config.toml
n_layer = 13
routed_scale = 1.0
schedule = "cos"
train_tokens = 1547000000
Below are experts of layer 2 (counted from 0) of a mixture-of-experts language model. Rows are named router (the router's row for the expert) and show model dimensions 0-63. Each number is 500 + 25 x the weight over its row's rms, rounded and kept within 0 to 999. Numbers have three digits each.
After each expert's rows: a language model's description of what the expert responds to. This comes from a sample of Wikipedia text that the model never trained on.

# expert 22
router:488488533487512494488517526476513510512488488490512514513512488500507512512512487487488489560484515500514513513513514524600506497510512494508494512505515485514487485513526504486488552487487510
What it handles: The after prepositions. The word " the" after of/in/to/at, plus capitalized words starting names or headings, such as Mid in Midfielders, Time, New.

# expert 18
router:488524657487517502488515477511513458515487488487512513513515489506516511512513488488487515537489514501515511515513511522531499507537512506494513513503513487514485487513486492486487427489486484
What it handles: Numbers in lists. Numbers in tables, tracklists and career lists, such as 3:45, 654, 2010–2012, and 100 or 50, plus and, but and dashes.

# expert 12
router:489500356491513503490512522491510485510491490492509509510508491499505510510510488490491494496489512497508511511510511503586504504461509492492494511486512490509489491511478508497490586492490492
What it handles: Line breaks and the. Line breaks after headings, the or The starting a sentence, and verbs like began, founded, established; also fit in nonprofit, rans in Transport.

# expert 20
router:489463574488510488489512472498512561515488489491513512511511489506502511511512487489488492525488514506513512511513509477561506495572511505507487512498512487511488488511535498493490451488490518
What it handles: Digits and dashes. Single digits in years, measurements and ISBNs, hyphens in scores and date ranges, semicolons, and words like killed and noticed.

# expert 25
router:490529522489508496489508473481510479508490489490510510508510491497495509510510490490490489609490513494510511511511511500465501508492511509505491510493512490510490489510504495504489551492490498
What it handles: Capital initial letters. Single capital or lowercase letters beginning a word split into pieces, such as K in Katerina, C in Acoustic, (C.

# expert 31
router:487545427486513510486515521518513563515486487493513514515514488491516511513514486487487519554487513504514512515514514489537497508574514504497514513490513486515484486512490489498486571487485468
What it handles: Articles and name starts. Articles a/an/the after prepositions, and first pieces of proper names or prefixes, such as Pakist, Sc, Mac, con, non.

# expert 19
router:490490404490508502489511485497510558510491489492511509509509491506502510511509488489490500501489509501510510509511508502486505503484509515497513510499510488510488490510498493501491624491492487
What it handles: Section heading markup. Wiki heading markers and the first words of new sections or infobox fields, such as ===, "As of the census", "See also", Born:.

# expert 27
router:487481512487512503487514447490513522512488488486514514513512487500505513514514489488487492490488513494513513512513511511481502502414514497513486513503513488512486487513501502509487415487487489
What it handles: Table cell separators. Pipe separators and zeros in sports and election tables, plus league or party words like Baseball, Democratic, Republican.

# expert 0
router:489384608490511514489511465505510444511488490488510512511510491495494509511511488489490519383489512507512510510512511469478499503431510490507507511496511491510488489511489509501489476490491498
What it handles: Mid-word name fragments. Single letters and short pieces inside foreign or proper names, and hyphens, e.g. Beş, müssen, Genk, Princeton, in sports tables.

# expert 1
router:488515495488512503487513508490512527514487484492513511511512487505497514513512485486487483479489512501512513510513512525546503505581511494491506511520512486514486488513494501489487464488488520
What it handles: Nouns after "of". Mostly the word " of" and table pipes, plus abstract nouns of purpose or function like use, support, service, control, desire.

# expert 6
router:488406620487516509487512483503511474514488489486513514513514488498510511512513488489490505465486513496513513513512513537544485525522512489485516512495513488513487487512489503494487370488487479
What it handles: Pronouns, numbers, name starts. Determiners, pronouns and auxiliaries (one, had, their, he), year prefixes like 193, and name openings like Dra in Drake.

# expert 16
router:490454479488511499489515550511510473513489487488512511512511489494495512511511486487490504510486511506511513511512511481395500497401511511502510511516512488510490488512506509500488456488490512
What it handles: Copula and become. Function words and verbs after is/was/he, such as was, in, from, became, become in "what would become", appointed.

# expert 26
router:488486531488512513488511449510512591516489489486512511511512489504499511511511489489488513522487509496511513512510510510520490490532512501494499510489512490512489488511485492503489516488488497
What it handles: Prepositions and numbers. Prepositions for and in, number words and numbers like 24, 25, six, No., and name pieces inside personal and place names.

# expert 15
router:485471494485513503486516497489516579517485485487516515516515485503504513516515485483484504522485514510516515515515512479454509510475515499491526514481514486514486485514503509492485515485484525
What it handles: Line ends, has/have. Line breaks ending list items or table rows, plus has, have, $, and French que or Ferrocarril pieces.

# expert 3
router:488560461488509501489513464509511577514488487486511512512511490497508510510511488489489504448485512505511512512512513483571501495558511512491499511488513488510489488511488499499489502488488516
What it handles: Copulas and word endings. Forms of be after it or a noun (is, was, are), plus endings completing words or names, e.g. Dylan, Tagalog, Khmer.

# expert 9
router:489414469488510493488511510498511439512490488492511512513511489505504511511511488489489503539490512506512511512512513452574508479544512518507491512500512489512488489511526501504490362487488481
What it handles: Relative words and gerunds. Words after and, commas or of, such as who, which, were and -ing forms, plus nouns like combat, Arts, writing.

# expert 24
router:489476626490513514489514518492509435512490488488511511512511490495491511511513488490490502475487513503511511511511513517466496498522511487500490511503511488512489490512498506504490460491488497
What it handles: Preposition of. The word of in phrases like Government of Kerala, plus with, for, it, and name starts like Nar in Indian tables.

# expert 4
router:489613402489511482489510513497510632513488487493510511510511489509503511511512489489488486492490512487511513512512510461430509496442512502510493510517509488512490489511499499500489514488489498
What it handles: Mid-word foreign pieces. Word pieces inside foreign names, taxon names and place names, such as aca in Maracaibo or idae, plus because and due.

# expert 2
router:489487543487509504488511500516511400514488488489513512512511490500502510512512487489489501489487513499513510512512511472459503505483511489507496511504511488513487488512491507497488483488489469
What it handles: Sentence-final periods. Sentence-ending periods fused to word endings or quotes, such as s., )., ".; also list-initial hyphens and plural nouns like people.

# expert 14
router:491456568490507505490509472505511527511487492489511510510510489502496510510510489489489499470488511509511511511510509500565502491519511483503479509498511489511488490511513491504488362490489483
What it handles: Table pipes and scores. Pipe separators and numeric cells in tables, such as scores 0–1 and times, plus raw bytes of Cyrillic and Chinese characters.

# expert 17
router:488433469489509495488512468476512564512489487490512511511512488510485511511512488488487488487488510503513513513512511526432501497392511495497487511503512487512487488511488513495489474489488545
What it handles: Commas and headings. Commas fused to word endings, such as s, and o,, table pipes, heading closers like s==, and modals such as would and must.

# expert 29
router:489520447489509504490509452495510470511489490490510510511510489500500510511510487490490503556489511497510512510511511498589494496471511488495496509504510488511489489511500490499489572490491498
What it handles: Hyphens and suffixes. List-item hyphens, plural -s and -es endings, -ing, and word-initial syllables such as Som, Sk, Sal in lists and names.

# expert 30
router:489504472488513497489514523498512459514488488488511511513511488488479512511511487487489517539486512491512513512512513477511493481538513493514485512499514487511491488512505496512489382488489525
What it handles: Ordinals and adverbs. Sequence and time words like first, second, next, again, November, by after passives, and -ently endings like consistently.

# expert 7
router:489465432487513495488513459506514535513489487489513512512512488502506512511511488488487504563488511506512511511511510513386495506470512500488503511493512489512486488511479485502487516488488488
What it handles: Sports and list entries. Years, names and table cells in sports records and lists, such as 2016, FC, weight classes –90 kg, and line breaks after headings.

# expert 8
router:490477599490513499489513513517510563513490488492511511511511490500499510510511489490490495493490509490511509510509511498540499486505511502494490511510510489510490490512509506511489467489489524
What it handles: Possessives, roles, line breaks. Possessive 's, his, her, line breaks, and role nouns such as head, coach, director, quarterback, often in sports and election tables.

# expert 11
router:489461547489509489490510494491511459510489488491509511512511491500511510510510488490490495599488512513511512512511512511403500513411511502506504511498512488512489489510493497489490514490489488
What it handles: And and colons. The conjunction and, list colons and semicolons, past-tense -ed endings, and religious or place nouns such as Orthodox, church, station.

# expert 10
router:490491479489509507489511515498511559510489489493510510512511488497503511511511488487489504470489508519511511511511510501512500509570510495497499509493510488512490489510505497499490424489490519
What it handles: Word-final suffixes. Final pieces of long words, often with trailing punctuation before a line break, such as migration, ography, er, and a. in Alaska.

# expert 13
router:487597514488511490489511532501511463514489488487510511511510489500488511511512484489489506509487513510511512512512512485488508489441511512509486511512511486513490489511529502511490522488489516
What it handles: Predicate nouns and verbs. Verbs and nouns after to/was/is, such as place in "put in place", made, located, declined, area, site, plus " in".

# expert 28
router:491455520491507499490509520500510596508490488496510509509508491490491509509510490491490500497491508502510509509511509463510505493481510514515492509515509491511491490509501501498491434490490534
What it handles: Digits and formula symbols. Single-digit numbers in tables, brackets and symbols in chemical or math notation such as [, \, _{, plus odd word pieces.

# expert 23
router:489451446489511489489513481501511578511488489486512512511511490505494510511512488489489494548488511492512511512512511506608501491533512486483525512509510489511488488512499495493489473488489494
What it handles: Articles and name starts. The article a, capital-letter word starts and first names like John, Peter, Ben, date numbers like 13,, and /sq in infoboxes.

# expert 21
router:489501524489514507489516508500511586513488488488512511512511489486503512511511490488489505445486511495511511510510512484519492500429511477495502511495514487512491488513483500509489451490489494
What it handles: Prepositions to and or. The word to after verbs like leading or progressed, plus or, all, ft in heights, and title openings like "The.

# expert 5
router:488476455488510501487509558493512398515489487488511511512513489494500513512511487488488492569484511499512513512511514497503504503543511509497491512506513487512488488513481489499488400488488497
What it handles: Mid-word and connectives. Word-piece continuations and function words in running prose, such as as, at, and, plus first names like David, Martin, and Count-ess endings.